Below are experts of layer 6 (counted from 0) of a mixture-of-experts language model. Rows are named router (the router's row for the expert), gate (a neuron's input weights, with its number), up (a neuron's input weights, with its number), down (a neuron's output weights, with its number) and show model dimensions 160-319. Each number is 200 + 20 x the weight over its row's rms, rounded and kept within 0 to 999.
Before each expert's rows: "comes after" lists some tokens at least twice as common just before its tokens as in all text; "mostly gets" lists some tokens that are sent to it at least half of the time. This comes from a sample of Wikipedia text that the model never trained on. Tokens count by the router's weight.

# expert 10
comes after: " ", " (", "0", ")", "–", ":"
mostly gets: ":", " –", ";", " /", "19", " -"
router,201,191,225,187,191,187,179,242,208,190,187,216,220,198,215,166,167,207,239,214,196,241,199,214,172,195,161,199,199,230,201,217,178,233,176,198,169,242,206,201,177,194,197,171,238,221,216,222,200,210,213,230,223,184,185,182,192,196,223,205,218,216,146,231,188,182,193,192,207,216,233,185,200,176,202,217,177,224,186,163,193,178,212,199,169,221,192,193,186,217,202,223,169,200,180,192,233,196,210,197,195,150,202,245,221,196,218,187,225,181,190,216,213,230,196,176,237,202,193,213,218,222,203,219,228,184,194,187,191,185,188,227,210,203,209,187,180,204,225,192,191,222,193,205,193,212,215,240,204,216,223,222,173,197,205,206,213,221,201,223
gate0,184,211,217,223,235,187,187,197,217,201,188,193,166,214,176,196,201,200,177,191,186,176,180,181,215,187,222,206,187,210,234,175,205,230,230,215,189,219,234,194,209,199,211,211,221,182,176,224,194,178,211,241,208,205,226,198,225,224,196,191,158,172,160,210,226,213,226,188,188,222,197,168,201,192,179,214,217,231,166,199,250,201,195,204,200,193,176,203,223,163,243,213,218,185,202,186,219,209,216,208,207,204,202,220,239,207,219,202,193,187,202,185,235,176,197,186,174,199,163,224,195,228,185,258,181,180,167,178,203,185,187,161,210,188,200,202,241,217,220,194,211,189,223,207,195,202,197,204,219,221,198,203,191,195,218,189,165,214,204,168
up0,202,235,221,190,226,210,206,229,251,196,167,234,172,220,158,168,201,185,197,203,190,178,176,197,206,216,223,186,165,202,212,200,228,218,225,177,184,188,204,218,215,208,203,197,245,204,188,230,193,206,203,212,196,201,210,178,204,204,196,164,174,205,195,220,186,197,222,200,215,228,224,198,185,179,208,197,234,193,163,170,228,194,190,205,206,184,191,206,218,187,186,252,234,176,213,184,202,202,197,183,196,179,186,202,212,185,212,204,176,228,196,212,193,198,222,181,196,201,195,229,195,232,206,212,202,221,168,184,192,205,194,168,210,232,202,178,221,208,182,196,164,202,218,182,194,238,240,244,190,191,205,200,213,229,190,178,189,200,198,178
down0,212,200,209,191,173,187,179,202,202,190,172,208,195,203,181,177,223,171,213,207,214,214,199,212,210,220,201,205,227,228,203,211,218,232,178,203,240,224,201,218,171,177,247,183,212,188,190,169,171,216,219,228,218,199,194,206,205,218,203,196,208,187,161,198,193,165,195,196,166,210,230,180,208,201,230,241,201,195,205,171,196,213,175,161,182,233,215,226,187,184,196,188,165,180,169,210,198,219,189,200,174,231,220,261,159,210,156,192,229,208,206,202,169,246,220,217,219,205,208,227,247,237,218,200,210,180,206,181,224,183,206,197,218,212,189,183,178,174,222,237,189,172,224,188,168,231,182,144,221,219,240,161,190,190,220,192,213,234,175,208
gate1,186,235,207,187,193,238,205,181,193,208,199,205,211,233,200,225,188,200,189,183,229,234,178,195,196,226,207,237,203,235,211,166,186,202,156,190,204,217,228,203,192,217,167,200,194,200,193,191,197,208,203,190,178,184,215,192,199,185,187,168,208,221,207,212,212,224,208,218,213,192,216,194,190,224,196,209,231,184,185,192,207,218,204,208,219,187,215,210,166,192,198,167,186,175,182,165,223,198,217,223,168,192,217,189,211,213,206,189,205,218,196,186,200,174,168,137,236,213,214,182,204,194,202,185,191,186,203,170,196,200,217,209,195,215,212,205,247,220,175,240,226,211,184,224,196,218,195,179,198,194,153,220,226,200,206,185,169,195,202,179
up1,206,228,206,172,185,227,205,161,225,199,201,187,188,248,204,218,212,201,136,209,211,221,215,191,192,211,191,219,218,242,205,187,189,210,179,235,227,230,246,192,197,190,195,200,179,177,217,189,153,215,228,194,200,137,216,195,206,187,171,170,211,195,174,197,196,195,215,197,198,219,187,187,198,173,174,212,218,180,210,210,213,198,199,185,228,193,181,208,212,192,178,187,218,191,191,190,218,182,174,232,172,179,220,182,187,222,180,167,194,184,210,170,206,172,173,187,213,245,213,164,207,202,194,195,204,249,209,192,195,204,217,199,190,216,226,206,217,190,183,180,203,206,227,178,210,217,214,204,183,183,187,213,209,190,210,214,213,198,214,214
down1,208,203,200,230,207,186,200,156,206,205,194,231,212,189,150,184,185,189,178,186,191,181,200,240,208,183,236,211,259,206,191,182,204,219,218,189,221,197,231,195,232,186,214,186,217,224,219,187,199,217,195,208,205,170,234,209,189,229,213,196,195,211,181,221,189,146,234,174,244,185,193,160,195,164,215,195,255,193,199,184,222,173,199,214,211,182,207,240,195,180,196,211,227,213,197,209,193,202,197,198,203,208,185,228,190,216,206,201,191,203,158,195,216,202,240,222,189,167,195,205,172,210,216,209,195,189,193,207,209,204,182,176,195,244,201,224,216,185,207,193,217,180,211,162,175,233,200,183,185,161,195,158,171,155,166,208,175,160,162,179

# expert 14
comes after: " |", ";", "|", " in", " September", " m"
mostly gets: " m", "v", " ", ".\n\n", "ov", " dec"
router,157,178,214,215,210,233,207,190,171,200,180,200,201,209,194,170,227,142,214,177,170,207,193,222,189,197,194,176,190,187,182,223,213,185,198,164,243,181,192,208,242,195,217,214,176,186,186,203,226,190,168,179,178,232,191,199,183,207,231,181,215,201,214,217,185,233,200,199,186,221,207,193,234,221,192,223,189,202,181,176,180,221,235,245,183,238,167,202,188,200,177,216,180,163,194,184,217,192,197,224,216,172,218,179,236,187,220,189,167,205,191,183,210,175,163,195,178,232,212,198,199,216,196,216,223,245,206,187,206,175,230,241,203,218,187,232,181,195,213,243,213,227,194,189,187,211,185,194,190,204,201,228,213,214,192,192,184,232,231,180
gate0,230,194,216,200,197,211,186,195,195,198,201,177,183,191,196,187,179,224,168,202,191,215,181,204,200,198,168,199,228,223,214,214,189,217,180,235,200,198,187,179,199,198,233,199,183,205,228,213,195,190,204,225,217,185,193,213,217,207,247,196,197,227,210,198,224,215,239,172,200,237,216,201,204,197,215,199,193,224,191,210,184,209,180,223,193,168,175,232,185,208,172,198,232,183,257,176,183,220,163,185,184,200,181,223,218,210,207,211,242,214,234,182,201,192,210,214,168,210,198,180,221,229,208,224,198,191,223,213,226,203,202,202,190,165,206,221,213,197,219,201,182,181,209,152,237,193,263,216,199,158,225,175,199,236,207,163,214,184,198,198
up0,205,198,197,217,220,183,225,186,184,180,206,220,195,178,185,219,174,197,173,182,186,157,215,213,189,214,227,244,220,225,233,199,241,196,194,221,197,178,200,206,225,228,189,201,225,198,206,190,175,178,184,157,180,205,212,202,206,175,212,195,183,197,212,192,202,224,209,185,228,236,201,218,238,210,219,225,197,216,228,205,173,197,210,212,172,194,193,204,204,188,194,232,195,208,213,194,180,211,232,232,237,190,198,242,200,230,200,159,240,180,221,181,196,197,216,233,241,170,208,193,189,215,200,185,198,200,227,211,178,186,195,165,192,204,234,180,189,203,235,200,215,194,230,204,199,192,168,164,203,216,193,197,195,192,221,222,192,215,193,181
down0,195,179,204,229,212,207,195,198,208,200,204,189,233,215,228,211,208,213,194,198,175,228,210,215,189,186,179,191,199,184,166,191,214,201,193,189,206,211,155,183,192,174,193,202,197,194,202,192,224,181,210,216,151,166,165,199,190,203,201,174,216,186,229,161,225,203,230,199,175,208,200,173,185,236,206,197,198,228,202,203,175,212,245,220,232,198,180,212,196,146,210,204,192,204,193,217,223,230,195,169,170,184,158,207,244,221,211,215,253,213,186,177,208,215,202,210,194,220,228,196,175,194,200,238,189,210,198,186,211,207,185,207,208,198,202,210,171,185,186,209,211,213,226,178,199,207,172,168,192,242,191,183,191,234,196,232,218,220,172,210
gate1,211,200,214,205,195,198,177,211,195,201,215,214,196,197,170,229,219,175,194,195,172,191,210,197,165,183,182,216,199,187,233,195,215,186,206,214,208,217,171,188,200,198,200,207,205,187,213,183,208,209,245,198,212,196,222,213,223,229,228,181,151,195,214,217,220,202,226,234,220,212,189,217,193,195,182,204,202,230,194,151,237,174,205,236,238,213,196,172,215,182,197,202,206,224,222,203,184,170,211,236,180,209,201,183,198,189,185,206,207,212,226,185,215,212,221,198,210,200,212,185,173,206,162,196,190,214,182,195,207,205,210,189,199,234,194,188,208,215,194,199,215,183,183,212,200,191,212,181,209,205,198,209,182,204,192,226,187,203,189,209
up1,194,219,224,212,188,185,219,227,179,190,183,222,184,253,216,156,205,150,186,160,198,175,218,160,227,167,228,161,204,185,177,215,174,195,222,203,192,212,183,207,193,225,203,199,205,260,195,200,182,210,185,151,205,177,196,197,180,196,209,203,212,221,200,202,214,187,229,182,172,175,230,214,179,217,218,186,170,213,201,181,218,229,181,208,211,183,176,213,199,210,209,216,205,155,208,206,198,191,216,150,216,200,202,202,187,229,219,175,194,212,220,166,215,187,206,235,204,202,202,181,181,220,178,235,182,166,215,219,188,181,201,210,204,208,162,228,213,194,166,200,215,202,191,203,220,194,205,168,199,184,167,172,207,218,207,214,223,194,197,184
down1,189,200,243,223,180,188,220,247,184,200,207,247,211,222,215,194,189,199,210,198,185,219,212,194,205,216,237,180,201,212,202,208,194,175,223,213,209,212,189,183,167,180,200,183,191,181,202,210,176,197,218,184,179,189,191,212,173,210,192,187,199,232,179,176,214,177,183,207,186,212,214,189,194,221,213,164,192,188,151,199,188,203,189,235,194,189,207,228,219,197,140,224,172,191,185,185,179,208,213,193,203,172,224,224,199,194,223,182,195,191,169,176,211,174,242,213,200,214,175,178,194,195,185,223,205,183,209,220,168,219,161,244,192,215,183,173,220,212,209,195,181,218,189,198,209,207,202,216,200,226,207,203,210,202,239,192,170,221,206,243

# expert 4
comes after: ",", "s", "1", "2", ")", "a"
mostly gets: ",", "\n", " |\n", ")\n", " =\n\n", " and"
router,225,181,189,188,172,199,214,189,184,172,211,210,192,187,189,209,234,207,185,226,176,188,192,204,220,195,176,176,235,174,194,238,197,193,243,198,209,214,215,173,184,230,172,213,227,178,216,226,209,219,193,263,208,184,205,181,183,175,199,232,195,175,200,203,209,193,231,200,213,224,211,192,214,198,166,198,207,214,197,200,178,196,188,182,214,187,201,193,188,172,216,191,208,222,216,204,187,189,199,229,217,242,201,204,173,198,211,178,192,216,204,234,172,209,197,210,195,151,213,194,226,198,208,167,193,194,202,192,179,201,187,159,211,209,187,219,206,210,203,227,164,219,196,184,167,207,221,204,191,215,193,191,209,159,179,218,197,229,215,211
gate0,206,179,219,195,211,189,226,178,207,183,199,218,222,215,191,198,189,204,173,244,214,187,183,240,189,177,194,221,187,185,213,217,176,204,205,233,178,173,228,184,235,233,206,205,222,195,214,183,146,152,223,195,210,193,199,185,208,164,175,211,189,221,194,156,193,199,182,195,218,200,221,178,198,139,190,172,219,192,193,190,227,222,186,218,179,210,202,241,194,161,195,156,202,224,183,203,234,218,218,160,212,197,185,218,197,233,174,202,215,196,173,206,202,198,214,168,199,216,202,173,206,203,172,214,193,199,226,156,179,204,251,191,188,179,203,210,243,186,187,190,194,223,225,181,144,210,232,206,194,206,208,214,212,182,197,168,185,192,230,175
up0,225,175,226,208,178,175,211,212,204,198,216,194,172,223,208,216,200,224,209,169,238,217,173,240,168,208,160,204,218,176,243,211,189,217,213,221,172,208,197,223,247,190,211,224,203,242,194,184,156,160,227,190,204,234,209,214,219,198,210,203,186,182,215,208,208,196,186,171,199,205,230,176,180,176,199,143,209,225,152,172,189,222,189,235,196,217,179,211,235,189,186,219,209,184,196,242,201,188,181,152,181,170,166,193,230,217,225,255,213,220,183,186,197,213,196,194,184,185,230,176,195,224,195,206,226,194,225,201,229,218,244,222,208,234,173,186,216,216,188,197,210,201,219,212,184,215,201,200,162,206,196,172,190,167,198,196,200,205,205,198
down0,192,201,205,202,194,227,210,214,195,195,177,189,206,185,188,207,219,231,180,200,145,197,219,199,228,192,233,193,211,193,218,169,184,220,221,197,231,215,225,217,170,183,169,187,233,169,210,169,253,215,184,196,187,204,216,206,220,192,214,189,154,210,182,195,222,220,208,206,196,215,187,167,213,157,174,188,187,198,221,193,206,194,204,180,196,221,185,193,227,199,218,205,209,222,210,173,226,175,243,215,219,159,219,213,220,204,228,160,207,217,176,172,188,202,204,171,195,217,195,188,177,203,192,220,199,187,184,231,216,195,180,231,211,233,203,210,199,199,215,225,177,235,193,172,249,204,199,184,214,192,186,212,233,213,221,185,190,223,205,210
gate1,198,204,189,220,167,193,245,214,214,164,202,186,201,219,243,220,194,192,176,195,216,249,203,216,217,192,212,220,205,186,173,211,165,179,216,195,242,179,215,205,222,204,176,182,190,217,228,234,217,214,206,207,208,223,225,198,232,169,178,231,194,227,207,221,209,219,218,207,225,196,216,202,183,209,201,229,194,216,197,205,233,146,187,209,218,229,234,187,183,193,170,235,221,184,218,193,213,174,186,204,204,202,214,206,218,180,201,208,188,211,176,214,184,219,201,183,213,200,242,207,182,180,187,154,201,196,184,175,203,219,215,141,217,182,198,193,228,175,168,207,187,201,223,195,205,217,186,219,225,204,216,183,208,174,219,205,171,173,201,248
up1,180,204,165,198,214,178,202,219,206,209,198,191,184,193,192,169,211,211,182,229,201,168,216,196,177,173,201,226,171,208,235,160,184,143,222,187,133,227,217,210,183,182,203,212,194,198,183,192,194,172,209,220,194,199,232,183,157,217,219,189,209,180,170,166,220,196,180,185,217,200,187,222,231,223,229,207,224,217,219,174,161,154,188,174,202,199,209,193,209,214,208,195,186,195,224,173,217,180,229,191,181,212,201,204,205,225,185,190,206,182,183,197,217,194,174,214,162,200,211,188,205,217,206,203,182,222,209,232,184,189,192,188,196,189,194,199,191,198,215,200,194,212,207,211,182,163,203,215,192,182,198,209,184,201,212,191,227,167,214,204
down1,169,188,177,165,207,206,167,176,210,213,233,217,188,189,170,179,198,194,180,216,202,191,195,230,176,190,189,172,215,171,196,200,191,200,209,198,180,212,193,201,195,204,220,199,179,196,196,205,245,223,215,243,176,190,222,195,199,222,164,200,245,212,192,179,199,194,205,218,185,181,201,193,194,202,177,201,221,206,210,184,206,209,216,165,191,204,168,174,209,228,215,181,216,203,191,199,236,199,176,207,184,216,203,196,235,201,208,186,226,170,197,228,224,195,144,220,209,205,198,183,216,265,203,199,192,186,220,215,188,213,212,187,211,227,222,181,208,168,212,219,245,223,184,229,208,193,219,184,213,204,212,201,232,159,209,200,221,225,228,202

# expert 8
comes after: " of", " in", ".", " to", " for", " on"
mostly gets: " in", " his", " with", " on", " the", " at"
router,194,138,198,197,203,176,218,201,199,196,175,179,180,190,204,205,206,184,198,224,176,215,250,209,236,213,235,172,213,187,228,221,183,196,213,182,166,189,214,192,228,202,200,238,211,233,216,189,224,201,177,200,208,216,199,174,215,190,241,240,212,200,220,172,186,188,197,215,218,170,187,231,168,222,238,203,188,198,195,209,187,171,190,179,201,210,182,224,188,156,219,190,184,206,246,224,189,214,199,187,164,166,202,168,169,226,183,196,207,197,160,209,210,211,245,220,194,188,233,196,194,185,197,239,195,195,195,226,197,193,191,187,195,168,198,151,193,248,208,212,189,196,221,235,179,202,212,202,207,216,194,212,194,223,172,203,215,201,192,186
gate0,186,188,215,198,176,167,226,182,178,214,212,193,175,189,220,165,183,266,201,208,154,221,221,194,156,205,209,194,226,199,192,213,179,193,193,192,189,204,202,178,206,198,194,221,192,225,177,185,192,222,176,214,244,228,230,170,235,204,178,217,186,219,188,186,212,183,207,179,183,193,178,218,190,168,174,183,202,209,201,198,173,212,220,197,198,164,233,184,203,200,200,231,215,201,201,166,169,215,179,156,193,201,202,198,173,209,213,199,238,209,158,225,175,161,258,221,229,204,212,185,181,226,204,204,221,221,189,186,186,230,202,195,223,183,191,191,197,210,216,208,177,180,212,191,181,196,195,183,184,192,192,191,183,169,171,194,196,200,162,218
up0,180,183,220,209,195,208,232,219,199,226,210,230,196,200,214,182,185,223,198,196,195,216,206,169,194,225,196,208,176,182,199,232,186,183,216,214,161,209,184,187,222,182,219,217,173,185,196,197,177,193,186,182,175,215,189,195,197,199,222,184,199,203,171,228,175,187,203,185,233,176,194,175,185,186,179,187,213,225,202,194,177,212,184,209,213,196,221,195,228,248,202,229,209,215,165,197,168,229,217,140,202,208,214,191,194,212,214,222,210,202,212,203,167,204,236,239,234,173,229,180,162,213,157,202,209,228,182,207,242,223,220,201,193,185,216,196,190,184,168,226,163,178,212,233,178,199,178,191,200,196,185,208,200,159,183,193,208,218,181,176
down0,180,174,166,202,188,182,229,216,210,227,219,181,177,222,199,224,186,240,192,191,180,224,173,187,241,219,204,199,215,196,214,221,185,194,195,180,167,225,182,173,234,224,188,210,181,166,183,222,211,208,186,204,227,212,207,207,149,171,180,169,219,244,222,194,171,209,202,197,192,189,231,189,178,191,205,221,188,183,188,216,230,183,223,160,170,173,220,219,189,212,200,195,221,212,224,196,216,207,165,215,205,200,215,208,170,204,190,196,199,202,193,202,216,183,199,180,202,181,242,200,176,201,225,195,240,232,204,182,204,205,177,203,207,209,175,227,205,217,187,242,153,209,203,212,210,195,187,175,188,225,219,205,199,195,219,208,211,184,183,177
gate1,217,244,196,209,214,202,175,186,216,212,205,179,216,181,208,177,221,200,207,188,193,206,221,190,164,178,204,164,211,198,169,184,205,202,218,213,191,210,242,178,211,225,182,188,221,171,213,187,204,171,208,213,191,178,182,230,216,230,187,188,206,185,215,209,191,186,206,191,223,210,198,215,172,217,208,209,222,188,215,169,205,176,248,171,184,207,186,194,208,219,219,214,196,233,217,204,202,211,229,219,212,181,203,211,207,158,181,193,220,191,210,187,190,237,218,182,186,195,201,199,200,194,156,209,217,206,181,222,218,182,196,230,198,178,188,190,235,196,194,184,201,214,223,165,179,229,195,212,162,218,249,241,177,211,234,215,191,205,173,206
up1,224,176,185,204,227,192,191,225,189,177,170,198,212,201,192,205,231,183,200,192,198,197,224,190,205,217,161,199,192,205,217,227,164,195,189,202,196,210,183,226,226,231,210,227,225,204,185,203,200,218,232,223,194,220,205,218,205,187,215,220,191,237,203,214,202,210,176,214,204,194,192,210,192,214,183,219,184,226,216,204,191,217,145,193,196,161,177,211,222,197,208,175,164,191,194,193,195,196,165,226,193,204,192,187,187,210,209,228,158,212,201,214,198,202,182,207,218,236,210,217,199,197,177,187,160,200,192,212,233,233,180,195,220,172,196,235,172,193,162,212,204,221,159,174,153,194,225,199,243,183,205,182,199,183,201,206,222,211,230,204
down1,196,227,229,219,200,180,209,238,226,217,214,202,200,242,193,239,203,162,161,202,154,206,202,222,194,232,193,228,212,177,212,196,217,193,193,186,202,192,192,170,175,185,193,187,206,191,185,202,195,232,232,170,204,190,199,212,205,207,218,181,176,180,194,224,200,199,217,221,174,240,203,211,211,204,178,230,177,206,191,200,217,224,168,261,203,234,195,175,182,187,189,234,211,210,194,200,182,187,203,228,197,210,192,242,210,215,211,209,190,166,191,193,146,195,187,230,172,223,204,204,199,235,213,208,228,169,212,224,192,198,183,199,233,198,175,205,198,194,207,171,196,199,182,191,236,222,212,247,204,173,188,168,194,208,239,162,216,191,244,202

# expert 0
comes after: " |\n", "\n", "-", "|", " |", ")\n"
mostly gets: "-", " |", "|", "===", "–", "=="
router,247,216,192,221,212,224,175,168,216,207,190,216,229,192,210,215,220,224,211,207,183,187,213,225,197,198,178,205,229,215,190,218,241,179,192,171,238,176,220,201,177,192,174,199,221,217,200,175,173,220,169,189,217,190,166,187,188,168,176,194,188,182,195,208,206,190,207,184,184,213,196,170,188,196,196,225,219,223,213,193,227,172,179,182,171,183,205,197,184,193,187,207,214,203,169,203,210,209,212,209,176,209,229,211,192,185,210,196,224,165,216,184,214,205,223,200,200,244,185,205,157,199,220,176,203,190,211,193,204,199,173,245,195,201,219,177,206,244,245,198,202,203,170,169,238,196,203,174,238,207,191,176,215,189,167,224,170,216,191,189
gate0,210,175,220,179,191,196,219,227,199,236,215,215,211,210,188,177,216,187,190,195,259,184,208,214,187,208,189,203,224,208,206,165,198,219,200,213,211,206,184,204,240,199,197,234,177,202,172,196,178,199,184,201,176,143,224,206,200,178,213,199,182,229,225,229,160,222,202,198,216,171,212,237,197,217,190,214,207,169,236,227,188,212,178,176,171,216,198,199,217,252,225,201,156,220,189,180,184,178,172,213,190,236,218,196,188,198,203,174,196,206,202,179,176,215,229,177,226,209,233,211,225,178,222,194,189,228,174,194,195,175,204,182,189,194,218,155,193,205,194,184,207,226,194,230,231,199,210,188,206,220,183,227,198,197,185,221,200,188,188,229
up0,198,244,200,216,208,189,183,175,194,175,194,206,171,188,200,210,168,207,232,185,150,206,165,191,181,176,221,180,191,187,189,212,188,177,190,178,175,224,208,210,185,216,218,160,226,172,226,195,240,194,186,182,199,271,180,199,195,202,185,197,225,178,186,162,236,193,186,202,192,212,193,190,219,197,199,208,203,245,170,171,210,208,211,187,205,186,221,185,184,154,187,199,236,185,208,207,209,213,215,177,191,189,188,184,196,192,202,216,206,210,187,199,232,188,180,210,199,210,169,167,175,225,196,201,211,179,230,197,211,208,225,210,225,208,173,217,187,175,208,190,157,195,217,178,207,214,217,214,217,172,226,176,191,190,224,179,189,218,226,166
down0,210,200,154,236,214,197,204,197,227,182,189,212,176,212,205,227,226,237,171,206,207,198,198,182,184,161,186,205,221,197,192,199,207,209,234,190,217,182,209,188,211,169,209,204,189,191,216,210,167,204,220,171,197,178,232,229,191,173,218,195,197,157,241,219,200,171,240,243,176,183,168,181,187,208,188,173,206,219,192,181,222,198,203,181,182,204,183,178,191,210,198,259,215,192,225,177,201,207,190,228,194,215,176,194,197,208,223,248,191,188,185,220,215,165,216,172,186,222,193,172,196,221,193,178,209,190,196,194,160,203,203,185,162,221,228,197,171,205,203,183,168,203,209,174,224,197,211,189,217,208,211,186,175,166,199,154,190,203,233,169
gate1,198,181,179,231,184,187,244,216,187,203,186,209,185,216,203,223,204,186,207,211,240,206,213,188,207,217,205,198,201,168,180,202,212,193,203,202,220,197,216,217,175,164,203,199,173,197,210,169,208,214,228,202,206,181,257,180,188,190,202,176,188,164,214,214,196,196,176,200,211,191,230,225,173,205,158,185,188,191,168,236,216,186,217,202,216,201,199,203,213,190,206,196,199,189,195,198,203,178,205,175,215,223,257,159,227,188,212,198,217,213,202,240,222,183,236,193,216,207,204,190,212,228,212,172,186,197,206,184,182,200,192,242,206,215,235,179,180,224,221,207,210,163,209,232,180,198,159,199,199,185,205,196,232,242,241,203,176,216,215,193
up1,176,179,155,214,205,192,198,174,196,188,225,190,214,213,221,211,197,183,182,216,220,223,195,235,198,209,206,200,214,176,184,193,191,231,213,183,184,178,195,207,214,220,197,240,205,158,211,205,171,209,156,199,196,198,197,180,191,225,226,209,187,202,238,239,209,180,247,180,187,206,199,189,191,202,226,217,165,229,214,207,211,223,236,183,189,196,183,206,215,192,208,191,205,233,185,221,234,207,168,223,221,217,188,192,197,247,166,204,186,231,199,210,207,186,188,197,201,230,247,188,214,175,195,213,191,180,193,196,190,202,233,184,211,189,201,199,209,191,219,185,232,251,207,224,202,200,178,196,185,210,184,235,183,203,195,213,192,198,210,210
down1,210,218,180,225,166,213,211,227,206,170,213,221,223,210,211,201,220,200,212,201,206,180,201,206,203,216,235,190,202,188,178,176,199,221,220,204,167,224,216,217,212,192,182,210,183,179,208,199,178,215,227,206,194,192,204,190,240,175,247,228,191,184,187,194,191,204,209,228,176,232,199,193,200,183,191,158,206,184,176,210,188,189,197,206,204,206,190,231,210,166,229,165,208,196,167,192,194,221,171,180,209,159,204,212,197,223,178,200,233,194,214,210,157,193,157,200,204,202,174,229,177,205,214,199,213,188,203,195,213,232,214,195,193,198,159,207,199,230,198,171,195,200,209,173,233,212,199,208,220,204,192,198,217,207,202,202,204,196,206,182

# expert 1
comes after: " ", "20", "19", "–", ".", "18"
mostly gets: "0", "1", "25", "13", " G", "7"
router,183,206,205,180,229,231,243,195,196,164,201,200,194,180,174,199,208,155,181,193,146,166,195,191,200,174,203,196,173,185,210,198,212,207,192,177,230,208,156,209,203,234,166,184,213,192,227,217,184,180,182,193,210,201,218,185,201,224,187,219,185,226,172,212,219,211,218,187,199,176,230,194,183,199,221,207,185,187,179,210,204,210,189,176,183,163,179,218,225,214,206,182,173,195,180,209,198,211,218,172,211,205,209,219,240,237,155,194,182,202,221,195,193,190,184,203,216,217,192,210,215,164,204,189,190,229,213,175,188,162,216,201,226,182,195,187,186,213,220,192,260,201,199,210,205,206,183,193,231,215,197,194,228,175,207,201,203,174,213,210
gate0,195,194,217,206,218,181,214,210,222,198,202,199,194,202,155,194,211,168,192,167,188,175,205,181,159,225,171,172,180,188,195,197,179,181,218,181,224,190,183,175,209,188,204,188,197,182,198,210,186,185,190,158,219,166,180,247,207,227,187,177,223,207,195,210,197,225,244,165,196,198,201,191,186,201,210,219,204,224,175,180,227,230,194,224,172,210,215,187,223,195,202,198,217,192,169,194,210,200,181,211,190,176,183,240,246,176,188,202,165,214,201,221,217,190,215,186,207,194,213,204,184,213,212,222,177,239,191,211,215,207,184,189,200,215,238,207,252,201,173,217,234,235,194,182,212,221,217,232,227,203,247,198,178,200,200,190,247,199,174,207
up0,190,212,222,196,200,217,189,219,184,207,193,178,243,181,198,240,204,249,214,199,219,220,229,167,224,181,171,209,208,198,222,209,202,199,201,203,192,151,219,207,197,191,224,201,221,194,226,197,198,208,208,199,197,208,190,211,202,174,181,196,199,192,209,217,189,194,222,203,205,208,196,237,238,174,201,244,209,177,212,222,184,168,189,189,193,201,171,214,162,208,215,165,211,162,169,144,202,229,206,201,193,231,225,204,207,166,187,197,201,186,200,216,217,205,186,187,220,144,216,243,220,172,183,219,202,214,194,221,187,195,191,210,193,198,253,209,234,197,184,196,204,200,228,187,220,186,216,186,192,209,223,235,156,168,203,190,171,196,217,183
down0,224,199,214,217,186,213,182,188,234,193,169,138,171,222,182,170,199,202,182,191,201,231,235,164,228,231,201,177,209,230,206,222,200,187,223,234,238,185,203,207,192,186,208,200,225,208,225,189,202,162,222,187,204,167,173,186,223,206,201,221,203,233,185,175,175,223,189,223,176,168,202,206,181,192,199,236,225,179,223,168,200,186,179,210,210,200,219,178,222,239,215,150,206,173,182,197,185,157,203,209,202,195,222,182,186,187,203,207,220,203,208,171,216,199,183,184,166,179,155,185,228,184,217,211,207,205,199,208,215,207,176,218,172,257,225,203,210,154,226,181,200,206,193,176,192,192,212,216,197,173,224,204,220,211,204,202,166,211,177,205
gate1,160,167,178,203,207,199,206,213,195,185,207,183,211,180,208,184,200,180,194,199,208,200,229,245,208,201,194,182,188,203,184,231,173,217,190,180,177,184,190,189,254,186,176,189,207,188,199,230,193,226,226,176,207,206,217,198,214,231,213,212,233,171,180,203,171,252,212,196,203,236,226,188,171,186,177,219,220,210,220,185,202,239,200,196,188,179,236,211,223,218,203,220,206,228,209,202,173,180,207,191,208,198,192,229,234,176,211,204,205,190,210,207,221,201,211,186,197,196,212,191,204,188,183,197,236,191,238,183,214,215,211,203,172,183,189,197,196,221,244,200,196,200,225,194,207,215,212,171,188,210,208,187,194,184,189,177,221,205,163,200
up1,222,202,188,181,234,197,201,218,210,179,213,203,231,176,211,208,180,200,211,189,206,209,193,198,207,174,200,192,214,192,185,188,211,246,191,170,181,190,208,225,241,192,173,208,181,186,179,212,192,204,185,208,212,199,227,180,207,202,198,209,207,194,173,191,205,248,170,194,231,218,197,188,153,192,213,215,230,218,221,173,213,189,221,205,194,210,169,192,216,164,210,192,192,203,219,213,168,202,211,185,190,187,182,192,248,170,197,221,236,158,222,207,250,200,168,188,207,209,216,170,222,184,199,213,197,218,214,170,179,236,203,229,196,174,187,214,193,189,228,216,197,184,213,181,206,137,213,183,189,182,174,180,228,213,201,215,151,188,187,208
down1,222,191,213,195,213,192,188,166,212,226,184,201,205,210,217,196,218,211,204,185,178,194,226,180,197,210,222,212,239,191,167,195,207,175,209,192,206,232,233,205,247,204,202,191,184,224,202,182,199,189,171,197,218,202,218,192,223,183,245,215,193,261,191,176,195,204,241,221,193,186,227,205,183,176,220,173,203,204,196,218,213,201,197,177,162,210,208,204,226,208,234,200,169,203,216,208,203,174,197,220,207,171,186,170,230,191,224,210,178,192,244,186,236,208,226,200,189,210,219,188,220,199,191,197,237,219,184,218,214,213,176,219,186,222,210,207,198,209,200,206,227,152,193,201,215,141,187,197,167,189,170,223,211,208,175,226,178,199,195,184